config = dict(
    normalize_top_k=False,
    groups_per_token=2,
    init_std_router=0.0204,
    lr_router=0.00343,
    vocab_size=32000,
    init_std_up=0.0474,
    decay_fraction=0.685,
    decay_shape='linear',
)
Below are experts of layer 5 (counted from 0) of a mixture-of-experts language model. Rows are named router (the router's row for the expert), up (a neuron's input weights, with its number) and show model dimensions 0-191. Each number is 500 + 25 x the weight over its row's rms, rounded and kept within 0 to 999. Numbers have three digits each.
After each expert's rows: a language model's description of what the expert responds to; "gets" lists some tokens that make up at least twice as much of what it gets as of all text. This comes from a sample of Wikipedia text that the model never trained on. Tokens count by the router's weight.

# expert 22
router:435537526531470513480514520478505458527502507500521493561527480516449442516509507520486538520541484474517461504518482471537491501475495498498543534476524504530505478513540492481496512498514458545492522453471471523488520486505503485471500514535494465548491514494502523490492506567464483461446508479493494476498522458504521481511492545518515488509526480503472504472528472467540492473494477499477529526497532478493482508468524534494480513506460495469501499511506517470490474470490497517514509474515562495514525459490484487495490451517533550457534515514525506499508502498530485535
up1:531487482497493463481517546524483510483537471519512513490530481522479504503508502460503481532515517498499514527487521518518470523509508465485480551478485462547499394574502516458468548491473531503520520504505511511536458523498464492487539497464542479540493507464487526539477499503462521502523491496466499514534516486519547477487501488539537487467502462482483513457483516504545527476496476544510486511486508503499512525498539483480500523482551489488517507514503510519528448499513501474526523518489491475494509502497513475481510489503535457545489544513508492476462523488488489481
What it handles: The conjunction and (also or, &) joining names in lists of teams, people or labels, e.g. Carlton and Essendon, Cactus Jack and Epic.
gets: " and", "'", " or", " &", "/", ")"

# expert 5
router:412508523534474535485554522467514475529495478487469486531526489499485495490537500508478540536521474508521472514546463472527496497501504496533524541485526480520502464546516475496481530501509483530475516464477480516484518488496488472467475476507505481503490512507507550510484522534477472460459495487512486456498505461490477457517486536481528471479473482444514504471501475414517508476481462514466524534520534468511500507470521558505461494493518496509512513511515494494476500515503514509492527443495540481496532462489499490487471476527506531479533513504501526497504502519518515521
up0:497525538497454522453475476495446517434504492495465493491550503535486503490540513484483521487482487495504494539548502546496497520468508487504522500532517497477522511522494481543521542543504516503486495503524493490497575519481478512517516506530519503489505488501509494476472494504532522482518482510488479449512521471510525501547475490520528530507495462466489468557524520491488470515488519452505485520499463490472508499462463518457513514452497490495491468501527523572530501507467499527468523484510497499519470526490492521487470459491526548474551544485514511523516479516522455493
What it handles: Word-internal hyphens in compounds like line-up, make-up, coming-of-age, plus auxiliary verbs was, is, were, been, became after subjects.
gets: "-", " was", " is", " were", "–", " are"

# expert 46
router:500518536513493505469541516495503443529545471495487467521524484507498513496499506509474522541517480455535472520518488492518494486504484460478536546473519485496511466513522490480453505529542477540479505489458490505484515475521509488480507508523524485540527525503511509503515488578464508453490488484463517450459521487505520476483505513501521488503500451459446460498497446444522468493482454482494512523514530506500475511479522527498490449516440502484470474504515521522463476473501502531510494480510513468502536470486526472464493494509526529490535494540518532512487501491512508539
up1:545517518543479492467463465530487465523537470512478507497558506511437497505512515494512502477477506556495518490486528519475485516481468504499504456454489512502532515498473463497497524531515477528482492504479522518476532477558548482482551531486475521458476497459521520497508494492524520480510490540499483504505496467456502506516489510538485497516479480502462474457455514505508493508502479481517532555525437519487533498466489516495490501472501476540478499518534549488443487491481576484522508486513491491517506509511551478481495472478509502489533516532524514498506498469474519509
What it handles: Line breaks, table pipes, and closing parentheses or semicolons, especially after birth-year brackets in biography openings, as in (born 1950).
gets: "\n", " |", ")", ";", " (", " \""

# expert 18
router:458515498529474534481490517480502495534536482484485454511527495515441435513497486503485543552533486509501483516522452481499469482481465486502533541521495485527471518516534484488500500478489472527482554466482453508485486482513532511470516504528493486504464506525565539479506519553449480466494529480469501460508512488504491478512494534500509456528532488501484500450500482439510457480520479507497512533484523463481488467490528516481499492479472474518488483513558492488485499492517506544499545495507518493523525510476505510487479485526538517468537495479524519503501510508531451510
up0:527513510487507510441514550501535490506467503494496511481502443510476475526507523506511499538469536497484424508482519487506501467474513496543486491490525494551474505471522509487496475500455497551510506444485502522528502446498500489507517501512525500499497495508485461482479510503470486480463476465513490445469520469490497489514494481501528457484492471540490487459535491499470481476488502503481502467484497540484495490502536552467494477491500481505496495426507493492473494479498574535470496482500487505516495503483502521461496454526475500504510548531545549478494531503541461473
What it handles: Line-initial dashes in infobox and career lists, table pipes and section markers (==), sometimes and or &.
gets: "-", "|", " and", "==", "(", " •"

# expert 17
router:482542511507468539502504505482505492506507492475499471509564492535429500534520488511490520535519493484526489553545453474530497498464485465482514523495517469498493490511535468509496520502518481490478532438464481503488512488499500445506516508528498479511470528502513497484495493535496504478485466496484467494508526460490501476505506540513521492562535475492465461492484481440496450467499488523485484525485511451484494480473500525469471484485477474485482466504487527509473469471529535528519537492487533480558548502504507489497488469526513512461539501521536541504496498546519494528
up0:526477516496475479494522493461533493478495507524499494471485533516481485530466519571484496478478527507479483494540519462489519488455527510504487450448523505508457468518496525521511516467486502494506503458518498510460472523440512492509537539511523466495521487514520512477489516489489483501487525514503473540484507515454523541535489534528495472555526509480546493481505469502500466502491499446476495496506474469455510457505498514493528483456509485495515503469503481446497513516488528536515533471482552520512520459478482550529482509500542493469474451494492483496520485521524482552
What it handles: Nationality adjectives after "is a/an" in biography openings (Turkish, English, American), plus leading list dashes before Genus or team entries.
gets: "-", " a", "|", " and", " •", " the"

# expert 33
router:440517534521462510478501527535530497491544487508507483507506448499469482511499548526478534539493493452520459544522488473521501477511477493512516517475516448554497460489544503478467516518531488523488506477496482526478520482517509501480492502527503499550521520501526499518485504557507466439498455479473466495467513495452497490504499536503508516498516503501499496469528497507530498491479468491494547514522543473504501508493530497487474510485468496454474498451533532496475465449443513533507514483519566490522543483484519458495497502503525525480528502515512521492520501513484520526
up0:506531559464536535501512519530528510458524475438509481517522526530465449501540482519502506506481467478528466567523515532498503511516500499521449453508530523514496493494516509554474491483493485507449482500526484445521502483494493477477451522510510513497516504495484492545542464532505516477486491521523499475514476491501502506470527537483474552504557469509502471472534511542505485454487520457518524486523413523473519500526501520511507516516508496500519488476500458520492486512460509474525513531512518507522508486502492473473493512504510482480529494485483544507516481496499521489
What it handles: Year numbers and following commas in dated narrative text, usually after in, from or between, such as "In 2019", "until 1949", "that year".
gets: ",", " 2019", " 2013", " 2000", " 2006", " 2024"

# expert 57
router:466517519510475507467508513509505483492519471509477485518509486517482489515495518531483542530477507459495428506507468449545473453514505489503532535491493447503473505524529500448483511496522472505511530458461441530501500477521517486483522509509524468536539544492526499470475503526473466482473490518505487490482538507502505477513473521538518479535510505492501492480521484461534442482468475522488537498450522456469508493462528534503466485505484456485518503453509502469473499497505496546466492489525544503514515464471526507462488501516501505490537533510506521488477514492511443530
up8:489514461514479461501554536519500524481509493498476506483486457507482506543507569538483492487474502461488473500526444485541468436483493523505481482507524501493541537509475507505474513493507487517504515474486486557474486508512531491505483535462548530527493506510504488497547492513502499500478504481507534505498492504461520484511524532538475544498493496524539483494525521510475478505517506529442508485482500443507512458465514515497515463545515507488493525511519477499476470467444502547485499492544505489477468477482508499496460483550540505531525499495490468468474533503535475543
What it handles: Day numbers and month names in full dates after "on", such as "on 21 January", "on July 26", and pipes in sports tables.
gets: " 1", " the", " January", " September", " June", " 2"

# expert 41
router:498558507526509513495522524507507484505537495480473465539523498541477503488489462515491535531513481451518504499503492503534490490534442487515513497502533471485478502515510460482491529546525519539491505489504482510479534482542522463462497542535505489501506495499496524488502496583460484449504469480494501466500541476518498444525497513552503493499523456481495479477538468477532438494471474486516473509510518476470473471503514510491517488475462440512478501528518481504486475521514514519497507455481514512541517503469513499469466514483554527496527529481500541523483505512512471524
up1:531490461498460476481529488494506491506464517534509521496495493492504474530507484555446519544536508499525483494512514481513514524495473465501510496497479495520487492511541457531525486513484509524478534457524515548452481464514547498470462515509508457478534528480544532456459508503478519502573414497521491529510497506516499508491512476510520498476557486510541491438489513495493500501493522484538496531520500520528478511454491487537488516510502500482512517555499490506507498506491500567483502470503513522513514467487486479494484508520488486473476506490519521450501488546540476507
What it handles: Colons and labels in infobox fields like Postal code:, ChemSpider:, Location:, Born, Spouse, Genus, Coordinates.
gets: ":", " |", ";", " /", "):", " by"

# expert 42
router:495511518517480495479503544486524464514493484490506486528521501476510467530505516517481519556515500469542463480504475478533478484517488506518527514475500484552488484530528501490473512521518469518455493512457481517493510479499537503465495515529510486548520511479488506474478515552481476441473495468486485512469525476466509472466479529491535492504491481473490469483511459432521484462480487479441535545483531513500473497483546520479478472523443484497494521487489497470464481488511495527515552457512500450518503454478494468455524481532499540508539543523497512508514500486499498501
up1:519519532473441535454497513490525496484515472501460454507549501501466502518468504535478531481523519485504499495492533488505509517488496483525477458498528490473522507546478456520517483509492519502453547496501475494486484490533492492478472479481523495486518479502514529407491477524474498493454496480495488478505531527523514508535511491487509484526505478535508492502498475499481487509527454499481496567550479500450488513465522511514502571493495499504514504468546474475487454509497535512476504496493509554537511479480521488483501508524546519475514496500484568473511501500546462503
What it handles: Line breaks ending table rows, list items and paragraphs, plus opening quotes and LaTeX pieces in tables.
gets: "\n", " \"", "ş", " Shu", " Mac", " X"

# expert 4
router:462511522507495517495486526525501481479514484487493446489511483509471473496514501524438521516493499443537472513525485499521491478506502497540514518497530471541508523509537480481492506516547469494491523440490437529485485504523529520454482517483497492518510513506528525507487499529468488440455469484485484498451537496471519483531497540517475480512533500502526504464527488468533504501463499486494511526492546485494511499462507510510471437486465503503469509496538522522484487474451514516461552474497563494500525479490546462471492489507528518469533528525519507494511519534517509534
up1:474490501524470466514485459508491487480516472508546464503497471513405527456505532502450505527499509540526492508508519501497487526497442463476511483519533457523527481514482475480467491522520540520515519512530506538488497462522461474519490490506502456517538469501518509499468464499489519479493492474511491514482523476512496511446504495500486489510497502473477491520504458516489509508504510468499482469507449526520477469470486493498485493516474463491514483499474475468458496513432551484461553520458525511486477467462505501439523495514511488484494540497499448525504534493508506491
What it handles: Month names, day numbers and year pieces in dates and ranges, such as January, June 28, 1851–1928, and 2005-2030.
gets: " August", " September", " January", " March", " October", " April"

# expert 44
router:518489532502516508470500487459526488515509484533491478519510460513459473545499522526461527532514484484514465485520485502494472456470497502549507485486524541519468476535521432445483485536513478500478499508492473539484480491531498471521548483522552510533481533487488542480477480532487488468523487497457486467477516508469514489501495554499565497468498454514494499479492430485497474537499485490482493530525494517461470507481515535465518483512479474509488540499506529496475490482519481517499547494501501453543482495476519456484482461545502535508491492512510521501513498485507497523
up1:494522486520527488489510489528539521517489541543532515497497468497492497524536508517516485484514464496481512501465505465496473451461441482549472479449516517524469480509499472440516502520542517480487489506494497545464518500497498442510540506523496508491462487497517552474503487492485513503526474500509494454494509516470504509519515516540542440496491473533464509484475471510469502541528496514520509490487496508485509485505500533473474528506528471472449492483477491520473454539496519492499503497536486474541524481490538488518508415519496504488478498534528490471463561487496497505
What it handles: Newlines ending table rows, infobox list items and final sentences before a heading, often right after |, ). or .".
gets: "\n", ".\"", ")."

# expert 6
router:461528506517501542506524506461506447499498511496477464507533462531520482515497495499517521507516488503521484555561500499528497462489515493486542529472498459526474494540512492512470491502488442548493499475487470517496496472510491493480526501553507477509481495486514511507499523512498491441462475469466487466492522469519514459522468543507530485522515457482492492498469480460498482467486453529506496533483496464493503513479538526477486486479493462454500522495502535496519453480485545515475506492497548507500565485476517492488436463517496521459499534526500535500457533495510506509
up1:475493467521501493505472492523560475493506518530492500477503496466517481522522529512482496527526512486510525471513496486484498499480500502498525520445480469467484505555492487457462553489450521523563515523527526532502483508457492503464491499526504457494495495478530537489483523494499499507531501460507479494480507556465486474496509496493484475541491538493439518515522477499481440494524537476482482505539527429488539509507517500463471496444514488473533471493499500481494511515511575491495502512485498462543481524486509489509506529501507483468477525508519497538513498546470471489
What it handles: Forms of be, plus as, became, has, and the article opening a predicate, e.g. was, is, been, "became a".
gets: " was", " as", " a", " is", " and", " be"

# expert 21
router:479526536528462524483516523483502471545509490502495463500533488519440427544530486503496527517510480491502491549527481508489451482452473478492545522525496461515459468509532517502474519499502482528485512444458465529471508500516510478501500528531507472495469530476514516458479500532491479479481482513486483462479519474476525476501502518510535483531534457484484478446503501475525450462484486537482527505476503466495494491487495534478483511494474482484509492517521492488492467469514509501496520484519536465521503484512510513497445479549520522452547518518505529511486509512544479522
up0:492504524490504483480490491463537501507495498518466474515495481521492504525513571524503490466451525509478478473500510558513481460521507489484486498498501510493486510512524542517518511475470510521528455481479500537507505505487490517485514519488460514527479505472445463443511511493479496489496500517467473539482524522504485513478448557532506494489525444466508511524601496483492488465513445464496521513511510495514472470469508527515488490517450493459503472480502515501552467509490485471482509530501519527488497447501495522503509528503479460504489498524511446494476498516517440476
What it handles: Line-initial list dashes before infobox fields like Coordinates or Location, plus sentence-initial the, he, they, and, This.
gets: "-", " and", " the", "|", " The", "The"

# expert 53
router:472517541500489507485505559499514456496541491540519482519501477544474492512507516527465519528526482480550494541495486495516524462516494483510519512488502477531443470511522494471489514510499474515483498491486499529453526469510534514493495528488512495553502556461534543497507468518497486453489479477501469479458529513459529451511495527505518509497540469502505495465491522486526508492488470487491534512510503478480467508474538508493473452485491509446474489501538512467502468462457514517481501483529572445509535482507493486497470499531500525492548512519514532513524495519532477517
up9:459524480482517553520502526494541491509465467526527494488491480495538500516492477515483515509487479494431467498498504469494513499502471506485496522508532517451482506477499468499546559498474468493546505481499476476526524516537491521498483553499511515527488506463480501522496506483507457490448478487478476501520541541467568517481502515494498500432476476518540495449522522493517487497512496511491498483542492485523488518488478511467465479468506492504519518498495470489487523513428520512479571520500525438491483484500523522477521516502504499543497507514533501474462501541523524481
What it handles: Commas ending introductory phrases and clause links like that, where, which, when, plus reporting verbs such as announced, called.
gets: ",", " that", " where", " which", " when", " who"